From a checkpoint of a small mixture-of-experts model trained on Wikipedia.
Training: a variant of SOAP for the experts, 843M tokens, 6431 steps.
Below are experts of layer 3 (counted from 0) of a mixture-of-experts language model. Rows are named router (the router's row for the expert), gate (a neuron's input weights, with its number), up (a neuron's input weights, with its number), down (a neuron's output weights, with its number) and show model dimensions 80-159. Each number is 500 + 50 x the weight over its row's rms, rounded and kept within 0 to 999. Numbers have three digits each.
After each expert's rows: a language model's description of what the expert responds to. This comes from a sample of Wikipedia text that the model never trained on.

# expert 2
router:580488433572503421407445441618627488481501482466451513400524495503463495554547485502522422535450618494500491525498461569599550467486500497495460553528523490421502516491469544445494507581498514487478542550532496574551521507445478486620529489
gate0:446406466461538428469478420579504502468546494458497459499558584536527497578514550372559541529522464489444477443469459471522429476464400436500462437487555536396596495431479551502448446487536395444548516555456469563530368497470422553447547516
up0:502510511423598563426486532510499501503456577481491548457543421510455439527493520469499452446531590545600613520475538595556484521422472490513463418434402537508526507548409525484535590511500485475450464484555369495444480490451537500453546476
down0:506484499562470431512551510456521458512433441453514496445527480470455391578524483513508488494533450485526461474570543516535536514653459480495569606516532501519573547539536511586495462495459504459470523485508570488408564543520516594516607416
gate1:596446517525471512466516498568614552391574442445500457540527580484557486580463463491574535538499505497470476534397550491536526501497505470490463492451434543453574551489549444553482458512478486486587482527501587467504570497446503456471431441
up1:487493519489459549477550506529515491527503531475509474495541597491472419613511444512485509557534513539526511587434540567550586478502554418471510430402592518482568510549537499574452451500498517541502524487572503516556496519534580342514481416
down1:475458462608555559448566447545531536502527508547531589523542454494438465433535473539457534535599469352531486541583567531469513458518538506537527436489505562473458479549559605485469482517533437522447473525537459534520416524477575475465492525
gate2:485538582519509443491420517584603559427520520521414607453476423482527441503488474544550536495461548398483554496385437535575477467400591487452483442588466451589512523506547548536505499503450475470501540535537486604383479540504504511581501449
up2:504528454484554540531484417457516493521474514507451431456451511457458505526530517470519429477470413510403453556542584498500532536437428561562571508503483491583557481404452447537498469528597464461391473513458506480461506514457577551495483430
down2:499555447539549549540538507519556464440546436493517414462562517503543462518445529519467484489438522472507457548544586510473494431476569455498453481501514545547495590515577541464527482477542456466501377583564546494416627464369496414463464478
gate3:458583584488515518456542556511559455484490525352555545440582459520493468544562471465498491531550393488469559483507518424644517503543482525483498404490508514443529479506441472414485523522493434488418533523504489530536467428522547509581499561
up3:386494497554620422539468548486520500592547503500525481476495492421408583567459547529491365485493489410580528588474484555462510526492534510557524468401483464442418589482561501483495441498500478574492613419523515431509512458467496554558469510
down3:582489434571532467480541512433486526488557451547443382530425489387363451348576484515450564523525538498475523489625476516534459471515522496541535616490552489437508530511519531519486404458459516492450450495479492514523477470485511505497475474
Single letters and short pieces inside foreign or unusual names, plus line breaks, such as Kolyv-agin, Gior-g-io, Vozd-v-izhenka.

# expert 0
router:448532612546525574525508558455433493451409403565542505557460500541547437392489423500554535481469436450471561523478556496487463484473521524384576468500533515469463418457459515484504489537478543441539534535393481462535579565510491582400481632
gate0:478350521524523478416507585430440471493622482425512445502380534473456537474520554561582538446423473474451507542507420406470477500543481531493419529547454499574441439453492463336511485574542488457465450562459469507569492517461547628422499581
up0:466462482455527486566552470438485516425522451435546496522395548499497514477548519385503520558525483448520435524501455422445471518527419520487542503397505528489502496567558433538486476460459448352483490463547527590550444492561508552410462522
down0:485498425545405548548537589499503491484502580501475532451430492504528547492499478555424580413447547570525525484521487554514532542476488515544515389587546454500521485488514452491590529510534572557513500485518439561462507499394461456566518537
gate1:499620559534503476465570474440526572529508510513546523459414516569512555450474381548465506471463450585443500485472569538535491486533549434464479438538494474533509507582522456535445453555514508492443519476577473433572539523522430504542499527
up1:431479448445561502512500611491481539523518572545517498485574487552466487562612508385490409541572502439569497487489423463559516478513419400602546554542446494464473510440516554528565521491488538550504434504475470474442550421545615488486404536
down1:470515532493484535416535517518483542379451572470505470523562519515558496500590397377621532439442500536557471429477495541547432492551435561459433508471504487418541541500541476506446547584473545520563547377502443502520395514476526422526469537
gate2:578527493525527439436486469453542548460398490509498470476473497437491480531478584472534449507543475533525452462408471396502460479529444477517498364433497455449523543497443508422507533512531538433593585346467518531540465635540540531505532567
up2:441466500502449451550481629455495467478488379443489616462571510418466427520468540513599544482533447453468508499475491494458510600431450512489506445447474394493584490446487559503454528461505539517557450489566516543495472530507496588464440542
down2:469481543516487666381382576481572472570576539537442528480560515530522525394456413529488508471539478455496480458445475515525514506556465473565447429530391506622532537505459495581479499525523533466451443501379467473532530499519377495546497415
gate3:565564512495506481409511460407570559468478410499514407546489440479526470536459571484425469506471471474535519477450533460479382555512497440608515424560591445465552470444489517521381438460569527490524514499549497450587475502451518558581510538
up3:557519571436477407507511430502411522534540488501438458487476531424412518561405504497562462508397428474565508481460479505600497441478613445488599500517475502464537497471533486412566482466470529545506450413539494591459407500502435493469473497
down3:436524493451517435486509487517459536524508398470542489522561551569490506455458608626600435533446440429541607537491491505500470476620496492561484513522480508472469421498470478477423620441467491511453459393461474522487447429484411504469509443
Final pieces of proper names and words, plus closing quotes, apostrophes and pipes, such as D-ancy, Ev-ans, Bru-ce.

# expert 1
router:450529551422556421568502514471383536534609455448523499500532522452482521495484568418471547485538507535527566433529535489414478456566534447532432471495447547502548505508591498491444471472479514525467510512505490476481506487550496448577478443
gate0:440532539553473488517510396566497519472514454510622554491551451546488480500462507330510601434446546555526435509557559432451473445466519523431470493505573478506567491540507488516490487460516368540533515505465451531505435457484525488576464554
up0:516385505465526475468505473465477524584544558469586487521525450542446594459480470567481484502426439469566428533487453581556473553498482472427476542563557499502543402443579515488466486503486459571376496469479470545519503408523559535496455642
down0:440602519533481515590519480494564507564536446541520433501570528482479551482547462412586469542458465576533464526497469507466506506457513476536525506501564470503497544601515450589498491519398460422515510484474487546384435398479533626529531595
gate1:490494474531496507514553577441423477476592412511526534518518433501570492550565552464498486569408469542479539441524558491511486540616547410526437442453462518521557444486590520486581471545465571623455463631592483463491531525496592513519589580
up1:542449511450440412566525561428404534536490485453570478496555548429381564536543552578475538469487488475546583507525537453454480383505537429498519473476516436505494434490538610451508594472545506477449479562487465536507526479431526488465421474
down1:473464411599546461420504538511472475511480468406544449499431528454465537487544564538406466530487471459541409544541584453579486448518441399507511437536530488507476468486530468510615495553490555475518530519504561463506428487424483544519415505
gate2:562582498500508532437385573563481617487486489469509565586524614393518518485466500508529477576454480539456424470480569503515500486499501500541398471499437499454546400474563527613534555442514427513534434494542481437456533549517419528516486464
up2:564537512463469518556521432511442584472455514491573478510470462497522514518639443523497515466531453439529577401426437517460568574495534487545512433457603456555537535474567586505433489466496573455488460572525487525508464528538479535476459449
down2:488426503568443496505435503480491449485443481399559517557508492599482433558438390523499491503488522532553533527475453491450526492491552492530518461452479541556415448503460541510448482466391435484475548550523529561574327539554484491519661486
gate3:518482579522514448555505479456496521532407448430534484601532556519521453485558568451544572522484499386519538472419525531534423529519521503568513549550475567493501482586549531523550470493544475594420534455467440504581555545398489492461513466
up3:441577587471569445546423523528478527551506448398444517509458484540541431540468518526516531476509554550595499464437526440520480463574408512385449465488481492523494441431502520512539601547471459616556522481398484480486477561582520462517506455
down3:475542553449501527454493526468460500483519558544512482570547527415543436530532453543576519444517580490460514533479396450520498488485550590525579514459546592346597475470467549504504537500519445492404442493511527433448505527558528465459556510
First pieces of common nouns and verbs after articles or auxiliaries, such as applic-ation, vis-it, season, career, st-.

# expert 4
router:520383445498468507490480535483555644498518593508440489551555464434519519543536515459461427437521473498547518518555528473579577493516495436494521532478489604574440436498464497546546490455439438538473500448459500474404425489598499434529416449
gate0:524569527544499592423542442466484521454527433535554464488464490402577449533589488501478426551544521504514425487422562494499426547505511611492482447505524519597525515518482488539491448455547494436432535486399480554462466504549550492492419536
up0:398499623537492552505524410490607512491510413433449433452482472461465512510532461434519445466562509478609441580584577451512455511559512507425474513550463542578478541538546448531438515444593513437507462498457493508520450429514553546470414533
down0:486541496485536421587523501402429560457580529497500543429496536455491473462483485397474460564520525545497513482486593527435465489507436498534513573471657465512494521598479466556485501505460442436522509498496358486435566529498497502532493560
gate1:432546526523533506456363547557563398446475464478529447484491469426513506544539494416553516476474488522518524489497547572582504529505488523553436488492512565492506436372505442454536494502516508610434479398450607475502440538526515415501543528
up1:512526540591508528562562531445466534436518428519419450579496462432423478477530466506461534480495539494537547371480452566476421529581576518621506619546443471572507506493505428431377473458520495579506522524538437528483585507533520536510605470
down1:496477435445458474501453497450498498526494573402534568476551493623480539486467413334539473518575464469436481637490485405510493574444408518412530476540533478451576551552524607560499526459426480454542534516423510489566448422471464438438496510
gate2:456496509462582480572521544431593448537498472453501623499408431568535489601534406552421486454572466526551475432513485502556500483492549462530440578558514521543481541540434411540563531422480527473406467472524449596506539451556466501558592494
up2:536535504534452544399404433550459555548485537516532443577573512416420527448455502495456600501465515565359468514496487461452518487431448499496529459410474526584575487430501560509508638487492542443579526504513501405471426590409503440462517475
down2:445426505445500457467424470530491503598494463466483460435490503630438476502483549541518542422534462606508549455389602511444423479463523488544472578545512487543507442531459500491498527573567502487501484437559514561555528552475502589505412512
gate3:476568512539528510457478589489474502472449701532512551475528523455438496534564494500490508476427517517456510504489398499497660529603519519493490522439515563438501434536519441441433542522542540491350556438490514488509410478561497416558489514
up3:545556417500605523453557493604426566489511477452416512486464445435596565444489461535519569451511486463446452453518452530418373510559464499478594494522504487535557522458543485574525491508447476497526531480431587517463477382391530535503559447
down3:463422474474605570475500494488548487496540475486552476544567391530546526494535429493538448558561489587450478467538546609470497449539511473503503460421393516581446517522476495490513537465502551473450514610556585588560520548540606490504519503
Common function words and punctuation in running prose: the, a, and, or, was, commas, often after commas or prepositions.

# expert 5
router:535527503452515578482545487526611411568418466498533522496453518515477514555487480542464529532533528526452394502472457476494386497445429524612542443523485447602486483527505634552499531411515496537530469468603546465471472417403525462426585444
gate0:473511524470515509517509405490509524532620465483442487499478483467454475454503577410486449470534413470483476539405473480470532529453477546476494473558459406505452408484473516432587488432531476462455577516578480569364575532516445534442452501
up0:523478577408457509507608559524519503459394485503491484463584452544468524405549459484484549590598528425521542479448464494466500533512475504492446589452547496450517645460496428558537463483463552536524515472465567517516508498574555461426491581
down0:576481539526497469555484448472495520452372540470576480467465370505602500443513464479523452532490484459473527518510466451400521467458518446486517524489488508457501487517529460489441525505504414552513532487596527533417441537464535440568530544
gate1:448512470372557493511421444450492466470486511553518496510416457457460457527497518574491508537493437484467458486394546556502418526592474525466491463542477434475522553411438597430575509483523470485524403537473516412577574483519550510480507525
up1:540590468410531506537457511547527556487421538487511540471473498488454527543518481567430564531472462532527498538455622441439507529464467527530487487477597482532562507432517511472526477475626426457598594488481518523470438543465536511479543539
down1:512494446490536523490474512479555493494460562543581509523426642463471515492443556447519471503500538508487464448450491499532526494586529446460473474467548470528462473443474474511542495390480516546491451446526537436520536520538529522462508494
gate2:560436511617509512516574418505570528489383485533434415520389470514535443458440538471552472526515479519425489532366575631497423543520471495489555509516441517514476559460499585540482465512481490559569544524464462604550455562515498495554455496
up2:445447486576538439468549496564459528481410476490460522518468427489526464575456486441432468530483426496488526495425511648450449409507523622512387527498487471538491475490566503514551519498578518635537449539471490551529541573490483536421538432
down2:573616382517503407551456465516623592497571551563558559583510525525571490438558476511443452522387537508540488463459456491583564506427470541402565504526448540444461507500422497597443588430436507519433433568626520468478446453489449487446474445
gate3:501506417536459520500506499507548490547548478417511577521540500479477510677457459497434543552574474544427485529418467521475533638440540455514462511529458402516493504523487521565465510528479480437472569503467565528390481540431514550526427526
up3:479521548537502363512445519563442461458518436491457556522365440557408499454523500494445532447523475569482527446481603571516525441587421479502449564443494512479494499528496446485580526573444549522468526489539498519619479474517590507492438489
down3:473523522511463573510449456574408532527547488531636496473530441517527462466564509477423449512497437467448455475485521505554437537396441534464496519592455540463517525457555536490568534473485466575541475608432303493472504483484403470489476562
Prepositions after nouns or verbs, such as of, on, from, at, plus blank spaces and pipes in tables and month names.

# expert 3
router:488490427490460477557508470465404484433493555504503501432480509542505514499511543576548522572464469532522483465448430486502509624531501581503437524478540417469596610500527366446542503596565479459493454424532467588550527544483491605451507497
gate0:553544484457477501461541544498497491544527557562476441500444500487597500541495475528477495497518464502576449526447545454460524525426517513568452559520561498435482611444520475408522415587655457509504434379555518550439465548466541513436483428
up0:508501512537593475437457455488448584479474491489536546474470514559374471519477488464503517538571481560434514488385578580475453536528568469553432484556464506483473458578474489474486494500528474505440500457502365522500464435492445549563456457
down0:532394533547551542424438558543524493515551505499535514568511447513573511502580515537518481428502482388525468552635502510569592528491451431443597453445538613520447500449478500472590503554430545510571493476567492506421535486450524528487489428
gate1:444541462455516471456560491557530500396493500572509445490520549548416436536515535470539474540548521516527611455460501533496457497468561435444540542588425482490472445449578572492535476468511395521428467516515461540501461512578458487520513505
up1:563515513572458540513449452433535473526502465553461476471579479505471515523520451488477560506453462553431454482532449547478466522519498518500523486471481533463566446392555434542409483545578494387520517491418381608537507399507510493514407480
down1:427487559526622541496517488514549459443597484402459545557506546463603437534449489381605526514518523450457426453462467484511572534588518511571507452445488478552565550523536525491518443466497391572531429506489549466554446468549569493504486502
gate2:394420422589460527527534466454502457479499426443439460518571538545452544608479529473491530458461511472465411495542431436489489499490540569586519475568570491515399433461495503493536525529501467423579507510513577502523425430504541468585513496
up2:566467551443485533500488459524503500507475468546522489372544448476481476522482520493561472543559532501600557558452574559566461486585443539515438443395419510525561565494449418445547518541468532523562419527554482477541537590418568455369536501
down2:551499443579395449485515438522515512475456494580511471479591444427544513561639421563549546451571490492452566532536454462390384489490503557515474438443506576489443448606464494436521507423474460452487568415532529483483548528491504545558438424
gate3:532508586480579565418426596446507512406526502410575544537507456510471452451409455530542528552544478512443333463444457449571445543608596442525543514548594511506479438501478415489526492584527455526536513492508479521567483562524532482533568513
up3:507517380596481455534578567497411529481492429585501489515491548466534640484581525478464474450455516476485558461456564505447538432497475445513528555427438398511494538470485580475475426487448491525607597461456590491453504486484555505598467492
down3:431488558545543483477561541452515436508532452453527575459364526549454453408612531527462547510551473479505452515490469616555553493530501365521473460534436533551523494532577506505486441556562504500565541434550501542584513509479466488471443538
Single digits in dates, scores and numbers, and hyphens or en dashes joining compounds or ranges, such as air-ground, 29–1.